{"d_shared_expert": 0, "hidden_act": "swiglu", "norm": "rmsnorm", "norm_place": "pre", "max_grad_norm": 1.0, "batch_tokens": 131072, "max_seq_len": 1024}
Below are experts of layer 8 (counted from 0) of a mixture-of-experts language model. Rows are named router (the router's row for the expert) and show model dimensions 0-223. Each number is 128 + 32 x the weight over its row's rms, rounded and kept within 0 to 255. Numbers have three digits each.
After each expert's rows: a language model's description of what the expert responds to. This comes from a sample of Wikipedia text that the model never trained on.

# expert 26
router:118133158080085192163076092088138152180112115129126105123169153127194136164133088164108094149080117106055066130097125131088138143120131157113147122117190100110140135140176161150157119098090051122150125101110132148070146152115139163119145064116125139130109197143149111120115097148144119111092168084138121086136115105102091154121173087125081098132173136145177113169173100102075061115143105135081126094118086124120093177112093132118038150121192153118138135081140146166119133136125164148099118106161128114069128126108118101161158179141145180106119091157180131143129112114176110174143100125169111095131151037078140139095134164092078116156137129117219075103118117116096162121146
Description: Line breaks between paragraphs and before headings, heading markers ==, table-starting pipes, and opening quotation marks in lists.

# expert 4
router:114153161137134135146149086080064128144140141144108116127163161152132184183124067158099155137091079153095109125103167051164164126103169150066154125087116130142108121131152123102131115142179078125127078128133144128104141185122141180163169086169130122042132152176161128218130129157122120103092125116157129146139120181088120113141151129132105127088107163171074112142141159117130099090188144133109094074132128124067136184104101049115116169142215137091151125108081121152083147158154136133100106119193107099086130079172089098131131152180133174095109074105163127142101097105184111145123114130163076129145164095118183119045090137046069120168148176097133078125088116090096132122143
Description: Main verbs of narrative prose right after a subject, auxiliary or to, such as took, won, received, help, record.

# expert 11
router:094167144143132158106120106119099166132139111183135100111163099154143141196165092150111111144114205121086103132119108095140178185138155215126164129105186125069121156133174180116119147139132102087098138092156128138116137134130111186071152082170115082127123165179134136152155122207111155086130085107170124112130079159117139117085118075160089118153142139180134123132142094086085098126135102116079081092130095167163063172103070141073090149105124163132145143124136119161115153181147098132053083064159120056139123070186088106144111132172116166158153078106117121104088115185151110145166127116137118074174154136116161142169116181092106096138115132133168048157139119137143192104223
Description: The preposition at or over, unit and symbol pieces in formulas and tables, like Nm, LaTeX backslashes, and catalog codes.

# expert 28
router:104135095155084165168145117144105169140119104134107153109184045125165153146154129147096083108112130115111133120115100120143123167077172148120137092085164080104155139152115164117119154132117101114077083122101164165081152116119066128110170086163110091137146150195156133192085148152150078112127151115131157161144118172083052153143131122155114088142119092114090117100168060154123144119133127181085171139144105079084113203077149093152106093123104115088161109139110139144145177118163092129123099140169180061096163110165140109123128169177158194150158092108160102112107033138209118132124138142114148068162176115114181157149131095100096123132142167094160119148095128135087152128175
Description: List dashes and label words opening infobox lines before a colon, such as - Operator:, Developed by:, Coordinates, Kingdom:, and participles like known, located.

# expert 25
router:099193134120107158143098117088089149170157101110111137133151107122122121155107092192060128141139138126096092142152111140170186149086176173058157094141165080117121115149173124153156143073090100154110116153194172160158131135140151159099178081133074106135095169117123164194084085139119079095103181082154161110145119168066086138141126123166135099110134156138110107151170135150108093126123100134108079114121129124077113146094143093132076136113134171089155186087074156178149097108148159119094152092110125074108134145107120097141132136158132184151197077119174136154123093149147041106106107166155124059213151110104124104067191178053136107116133199135153122119088149177114128081178
Description: Single capitals and short pieces starting abbreviations or names just after an opening parenthesis or quote, such as (r. 284), (DSA), (SYR), plus LaTeX letters.

# expert 19
router:145155169136143158095082127104117148115174083138099086136194109163177131143173106164128134135076139117060166127128146130119164113116176131122132114104178106087137156115124139105169061074151088061128075105150079198111122117079126128122145093154117121128140151100174203197110074140133073058125141097148109139171107140067094162085145104117157087112114138150099076117143113137076172147120149125088176169133106128097091122113105132105090146116173143117167159092089137148125148128139117082109133068113114106087104077122141099173097160196081150106096077134135104170126110190140107146202155187081114135143124127120173088078134137109110098169133144154141100092081151123111106103161
Description: Opening brackets after names in sports biographies and tables, as in (CFL), (loan), (pen.), (born; also en dashes in season ranges and sport words like football.

# expert 1
router:101197116135123161053106118113083144171141103162119080141225131132148173158103133121105119095100174103048127148135150099145124187079140178113162116122115081130081119170127182120150096156140114108149088116143140164115136130120086177102127048125146088132082095120121139191136120127089090063120155108156129129174116173115101121104143084130106128116136145149095113151155081120117127145137096132112103108174126076078131102095078074092089096104147190106159161094125157111127149172140133119113170116137100058092155089156151119133133138159132221135184124085146099106115100145148070138127117163142097150150135076087126177131162169107116096171167172153148113173115120100123187152153
Description: Mid-word pieces of foreign or unusual proper names, places and Latin species names, such as Kil-ke-el, Ma-hneshan, Gö-te-borg.

# expert 30
router:112170206110152146121131118092105131216130128133082091135173153171138125168166119158124107148090120133110085148105125069155167172103142164124150151153153124140116117110131143137094127080132107121126126129152126130115110179102088183112134099161104141095175181161153096167111135158137158109134160135156162129172091165104100144116104103159102108125114199180070094120118129167109104155148102143110107139162137088088123132132071070100123155120188101111150165108077139115145167133119185098095151090156115122127114103161140097196146109136092135125186068118171138179097131131146111161137139175137100114150170099106193127088174224106131116154124144141091082170104108098093141102133
Description: Verbs "was", "is", "are", "been", "became" and "also" after a subject, as in "It was" or "which is".

# expert 21
router:165150137127087161081068142122105124196147061144098115120205124162198113170165117128098129131095153167131102165100203087187164151103199149108143144122177113138132120173167138129090122055128093075142092140152126116126116109097060129045128062136116130123118119126166143166090115182119129085140135152146141129110105156097103157101137091116068123119185156131086148139171102154132105099119113094090103123128093110092106145115112086122061107182144134066185175089098183111146161160151138152039168124140099075110131150144104137132155130164155145101136087121174137108103092143156116136101150158162122087188128095095175116131160166085088081159139219109129109127108120075112109072183
Description: Single digits and digit groups within coordinates, page ranges, dates, scores and ISBNs, such as 155-156, 36°55′, 14.1.

# expert 27
router:149186179137110136147123122082068144158096093141144159090172114149153164194122117127087149173114121152090106145078144066159157190096149161080166134092190126097093163174178133115118158130111121075145083099173113115151179192081100157116204076138082081097095139103095090204114078172099078086118116103174154114170108172069101152106118103150157093098104078164127152101155113129091124076121126169131129115146117151084071129088070157122083081112112152061133177083091165136152160172155155133100136095158111097148172115159097096143148099103125225153126086101169081136115096186187114155122118131165107138211163099106196127131114164107098077168186157153142102147122115118123177051149
Description: Space-led numbers or blanks opening a table cell after a pipe, such as standings, vote counts, scores, and spelled-out numbers like four.

# expert 31
router:145172187145142106108122034089114153174119114167114084088150170119121140173122114170101099124108126147079100167121141167150133143141128162105164139118204107125105058179141159117168127124140166128133088081145111157105130127107073184149181134144129126093124145128114196103124111192129102111121159138131150103180095168163102176080102133190079125105100156170064138161204124118081103097075131135072124092134096130074118156082115114131077129106147139098177158130091102111142155143151097088115153086101101085104165115132128090165103099093057124061123095055131108154156084134128154121137102139147106111140161111099101127152180168071106105192122166136149101129089112159092128112143
Description: The indefinite articles a, an, A and per, usually after is, as, with, as in is a species, compiling a .261 average.

# expert 17
router:092127144102093126173086112117085149138156097133107130062166110102142115176142076179091106160039154081039133138145111127164155125106130110120165107097162100085075123190169158095163129067118108106178155096180069175100184159097135167113148102138085145174119131147159118132105083108095090092126126099131162129143114094072108152120173095145110095095114156133080112162096134121100104146126100187116091097141100148105084160131096124063093088109136158095133132102106193171133131177137162097115117082134120127074128099126117113124102122155119185092162126126141081129093042152114126142129086135204103116100170073103166170065121137112056145164085170156153150135082110135080156135164
Description: Hyphens inside compounds such as self-propelling, and first pieces or prefixes of words, such as re, un, sub, non.

# expert 13
router:120117143161125163109131114056103155113119137145123082100179159131150106134107112161118150157090149147124098151136184127101149113136173149145079114111182120073075133129108172113093127109140071108143076130121124138064104113069084157180168099120114111068143144129141112137107079194094146121090174090210145106179112154083116178124140107155113112106108150192160167136136131173108094148171063101072133125160132091135105172085053066165073123117191130134202100085106141146162187108087137108106150082144114106125199060152136104183154135139112117123160090129194134148118109170154127151163124149133096094140146100131149159125116178115106085152161159146153129105125108123059168108189
Description: Pipe separators between cells in Markdown tables of sports results and discographies, plus semicolons, table rule rows and taxonomy infobox words like Phylum.

# expert 15
router:129163134129147164102084077079100141181123127103123166118109116141153117125147124153155198162076103088090109120131173133126147190107164136110121101103162089090064117139169166159170156057158094140149110134149138154157150125091079159116169092071091155101114160210185134159144095180092123086102149082148126098153149144108144135105125106164100120146131105160134087130152110149068142082132095142074097094111085121093161100168095073087134127133137176080184082140082156134127138165133138125098178112156158102144195118135109090189099187177089203125119114088127133155109120108185110138124144162162147141181147078093125137168151147085138114158141145155121103069144117127132157099160
Description: Pronouns and possessives like his, her, their, he, she, these, plus capitalized names opening a phrase, such as Worcester, CSKA.

# expert 24
router:132184165148087171128103082091141143131099110156104117102181148177155133202148130145119115148125163138050103152111219110162157159166209163142138125146128073133159122150163154073107121105105055125167128157121089107089168147115136181104113074160126109094149162161163120153110097177123134056093149102101141123131110133118096184109158091172089094130142141182082119152172109156094104108169118114149098125145069108120136086120128117079046098096145118043191112100100121144115131177095128085097147105165105085089124096154099127142141179137118093117159141124120123148100072166154108118134106171115143148204159093117161153096189186099125108078143166127117097107149161142156110107162
Description: Sentence-final periods, decimal points, section == markers and en dashes inside scores, such as 16.7%, 3.2 km, 2–0.

# expert 22
router:111219133116137180142097121109075145135109162110088136198128092165187124113180150146074151175135169097096124164148129102096139128099141150131163105106176132136103081160133146111112133120138098133169091103136119141122155152069141108145184166114104148069111129161112089171090119166119123076136091164159142093192095166108094095101156155137093106091120141165084151132148130126079177118128075136085140079090085124119109089127118116106135147115146125094150194136143162122156138133131170109093149040209140108137128106172072112182110134120088121082178085146195095187142111150147100122124109153151137149169143123093094118161169194078114102155152119127127058159131146128116166142191
Description: Ordinal suffixes and words like 4th, fifth, second, third before round or place, plus the conjunction that and linkers because, However.

# expert 10
router:117117197121136116132110096107107161135124112153065090112153121178125122111134123158074116144111149082116077139115117099104142192127159187117137094112126111136103162176176154124116103158127149081178172064098133135107164169066125146092127162138113125069173182200184122120107095141110100100082121105152166156148128125075101159091192150174115129128137172151110105149127105156141116066131152128065149130128144121107102102087060084116119133111172100077182179044045112147133124160206193123082176112173118067100154081151082125155131107146104129167135115122153102132152093125136082140172133142147100098114162080088147105131165218069132075139160132158173150130108126118094141138197
Description: Conjunctions and list links joining parallel items, mainly and, or, but, & and commas, as in boys' and girls', Monday to Friday.

# expert 7
router:117206156121097106147126170096055183144157110141067133161163116125137130153143112110126056173090118121078050133139156128127096132126142129120145082114123084109129103207135152091202095095160117121147094112171079175103154144148128129124157063105133110149101154126141162218121104186104119053102163098161155093157103158140094149106155110135085086078128166145133121171118116129099067157147103110067149099122146144090102155117090100146084144128100166121132149085125129148131137159143164062087123083119113122102151119192091073132124103157123221152187102113163141118116119137149142140096118125185094140161149092126141121102179163056072113149103123174142105155152096122106177128137
Description: Nouns and adjectives right after the or a, like top, main, end, front, plus inner pieces of scientific words like carotenoids.

# expert 29
router:133186159133121150133147114087090184164142083146134151112161105158166150153115089128090091188097179114139089167104173132095167163158195148069157102119168121096110091125107154158146151076156133103125125090101066124118158137137106163152212107140138145148103159130150156122091127197119059076131148114181190152136108189076137154126148125140089098101129164179135138172147133110068132135137066111096132125133133139102109141145049132146134121106089141061110140097087142152130170103134106074123141107143100092103183131166095068145139145155105159111155048128173088128125122161112087137133061166145065114203178099123160193097182119086041081183121153151156053147146104058099175115118
Description: Adjectives, determiners and the infinitive to inside noun phrases of prose, such as same, local, various, great, considerable.

# expert 12
router:117169176146133111132120112097117141155153090142089150104196090191134141180155127181142119153098114097031150182131152081170154158138160140105187093096156079127130122140173159108124131114153118098160046133112123162139168140055084155107192049135093128121115142120171107193104105181166133099083128092165162121173082149083075167109157100156111113086090106136114097163110133110074133138122117106133085114211080074074103171131073067116064151091140138085134134086076152173176187148143166137108186104159106091079137112138128118178128182176121193145145059116149077149082152189144133137116105133096139103182119035147125148140139141098086111155132181167168097110132094061124184129172
Description: First names or opening pieces of proper names after a pipe, colon, comma or "by", such as John, Mike, Los, Eleanor.

# expert 2
router:165193146110101173111106096107059143165142128140115148159188115102143105153119162147133135164070122133090105132124175126170130175062152150117146149117159072117095133140157127124126164088131105152125099141155173141115145153109055158117149103113122165115119176207164114233121106196099142095109120061137123113137118185118143144094123133173112086119150135194120099144155115149083144112103103133055088098127104075118149129102085109102096137152149208076190094149102133110131126167175121123072172103148148060143196103134106113180105179217109156160127121128134137151094135100177094116149149181165117113179134082071106138158139156046149077143183140162141106122161094137127167090129
Description: Last pieces of names and words just before punctuation, especially Latin species endings in taxonomy lists, such as -ensis, -idae, cyanospilos.

# expert 0
router:142100181151154181126087108156108149111111087110111087104167146170143149115166137178104132113113145100121092184138147113162118109089192169110175054097143105110099132133151135129150122089154133119197079113148116160109111186100094146054185142109082161090126157180155139140083102105137131078092167109163104151146113123087055157120193132186138085065121178168126132127133110149085098135157121086086131118178158090134113194098124103099102118127180159141183091082081143111131188169144172115134152109200131136099139088143088113127082166133097081093098063133133110188138201140123101176141133137154108147136157169114183166087159202110104069147184106157159109159094086163101195137136
Description: Colons, pipes, dashes and semicolons separating a label from its value in infoboxes and lists, such as Formula:, Golf:, or - Frank.

# expert 5
router:162187155129053113089094091098110141188133103143096081081178123158150135205157102178117086173125184100145106143101151102150171155091195136157144159109131084124117136158149120166100120144137096103139100101185105111132124127100092176140128083094100151158132148133167130203111054157095143081098129144127155120169118181092076158155142138118127126077133155176093098177159099128088086073072113171119086150181137112080099131144102107067101139100124144108161139077119166131156167175144154137093125075175141030094198103126092117167118132172119171157105070135187133124081131145133121150148110166135116167165097095089124170103135154094119094163132194090130092110125097127089177137133
Description: Country, state and city names after in, United or New, plus years after in, such as States, Japan, Florida, 2010.

# expert 8
router:092113159132149166126113100070069125168142136136113124135178173178138129152140121146126129100069169081115083144085134069167166144084162176127173121106146129117102156139151144113150143101174092074161101130103122157131104162099103175135112132110102114058125143159160132137125089117128123048113144084151129155144076154102089109109170110142067120123136166153086110174176135142096110087158118135073107130166112148118115106101083076111102140098110139138185160098082132165120140145174157121085133070174103127076119085191119126141148139197088108100101083081164128107086119148196129101138147134158088096164160118114136163104144142078109073155171147108161139148091122125110139086145
Description: Prepositions and linking words starting a noun phrase in running prose, such as of, in, for, after, during, into.

# expert 18
router:146210159129077170173121143117111175154117086115101126121173119149120107201163117138095127160066101129090116178140138100146150197069167106101147116104146078123099096155137131064099161112150075083140118111133160179061164185130096146088148094184081135149100146123163107200111099177082102114132136109144133141151113140092106203105150108180078090095107133166116139168142136149118098133132152129079082121170101122109095164134106089112101145156171188092133144069114131123111159185103100108129140081130094062128131115134100055176113135141138180138154083165179116179118095132136100114135127175151140092193189123108179161109156192064067076147121165157135072165150096092113152084136
Description: Object pronouns and general nouns in running prose, such as them, him, members, students, songs, possibilities, basis, nominations.

# expert 20
router:163174139153088130149120165109069131147123072138111127135209097123184119154156124148093096205104163113045103154103173078200130179119126157113115143106133102088084133133204113116139122111196083090160079114162089146087128108126093155121155056140117097144073178136145172207139099180117126030108166108118162106161113174081113165095176107169115092128084146153127083155135116148092159122100101131109123094082116132088100145105100088130107092097128137073175107080101148184139180165141098149110176080126121063055168119143112080144123132189104156129108091074171131138087134166191089118124104128153112117162122082076132139110131159096089080154126163133161095123104116083093207132207
Description: Capitalized words inside names of awards, organizations, parties and teams, such as National, Award, Liberal, Film, League.

# expert 16
router:122196163153149123116115113081121151168121106174104104050085171149159142163169127154141125124054149149150089131117130110141161120122167176146178108110181141109120146179170137174134098107104117081191069105106082141134138134072094163102153067152085122100121148163124095116122097163073109120078121096124184126117130169093129180095156088181125074131146143151074129116130106148086124129091064139118112118128125127113105089074087084105041150120128169068162121167074150143155125129168114093082173128170148161134131119163121088190122163164080167110150077120135116158103147162161096176161136149120128163182159143070136134149174174126114124157158134143168120128127127145128167099205
Description: The word the, also The, its, an, this and possessive 's, usually after prepositions like of, in, at, as in on the Underground.

# expert 3
router:118138136148123154106063068100104125157130101137115116084142155136128143180156093147119110171119133148154130153098153099160183116139175150115176086099140074139084129142187164143177138117107098110108073165163107144113141110091101206133139101132119091082135182160157175172110106133136058142121154118163132135126110105090076144120203079184119091090118117117122067134168164174113120104095150165093146100173076159105133112080153104100086186112132187127168161096087117145117103175162180075067130087139078114077146121143112069182148162136043157144099086106136150111042073170197122110094124130124111092140128131110154140145156179080123089159143149197171113127112070124130163134146
Description: Month names, "in"/"In" before years, and line-initial dashes or pipes starting timeline or table rows, e.g. On June 16, - 1997:.

# expert 14
router:137149117118090138139129124093089118128123065171113101096182109147135115132156125180133125139150152123107093143130164124134156116158151149119150088099162110118110130132180141120152134143146109081194149130155144142106163173093109159097112154134141127084177206167163136170113092187132116102104132108137166059136110131133108204089165139162137111081115114160105068150160093165097171118110122164083147140150142118103098212080102144134087157147164081096171128092096165130104165103156153129090203073179089077112129108136104122185147165130137103118146117103147101150105118149152077137133144163104089103134146093085162116139148227075135078090133142151131152140106100100106188146190
Description: Commas after place names, numbers and list items, plus closing parentheses, quotes and braces, as in "Claremont, CA" and "1919)".

# expert 6
router:190211140113081172125115099125098159146137074143107141126212105123172157139140133157121094202078157132068089195067157117169137215085175175101139087129122104120092137146138124134133133102138080108172114129196118154089134160138120117077169095157108117139099134115123157218058125170064113092130148129138145156155131201102104149118132112141101085078124128162139126137175156130121098140116131116086078120143138136116094203101098131120127145129131188090181145104104124150145155146142160120117098102135093114113143118159097093151113118179117167132144062120177124118097117153143141149098124176153123123184134075081150144107190196085094047141131125123141111124148130099086118154165
Description: Common nouns following the, a or his, such as general, season, career, death, election, often ending a noun phrase.

# expert 9
router:097169177144145174110118111098152151198155115161120085122162124140157121169105152162117107142094116117062132115084206108119133189130140112085151063126143125126076148093162156178153185137124083110170104069134127180091165119110092147077129054162148113095128136154160127172138137170104073133090161118126167153146102143107105148120165077152074107102141125156097113161195098117078142120099125088129089106145098078085131118146098106065082146123151169118145121094089119106119151156136136143109178120146125061084175134155166114137088156173124187156139116111155099131057101188171075145193116143131128143179174068116127162061124179066115129157132146153133086110114117109063165109114
Description: Surnames and name fragments after a first name, common English and foreign alike, such as Johnson, Smith, -ić, -mann, Zhil-kin.

# expert 23
router:140149162147130172124164086069103181166134119189123138120153147124137149142148146151167118150091154141103081128136200125116135169149120122078154129058195113100124117111158077130116128129130029101143043159130107145133145154104116115148171065103125150082094142150131181141085112146131098129169114096136118145156151199097065141141145077158118073110138132175082133122146111107134126148197139167102140153147142117157091172137083130139101112149089144114199176087112180174150120184151107112124126071093126054088154058123145110141095163189115168146178130128117086143075074154142125135133127127133131119183127070081142115118142148098132072131147134113143104143141099106131165081159
Description: Line breaks ending fields in infobox lists and table rows, plus units and terms such as ″, ft, years, Species.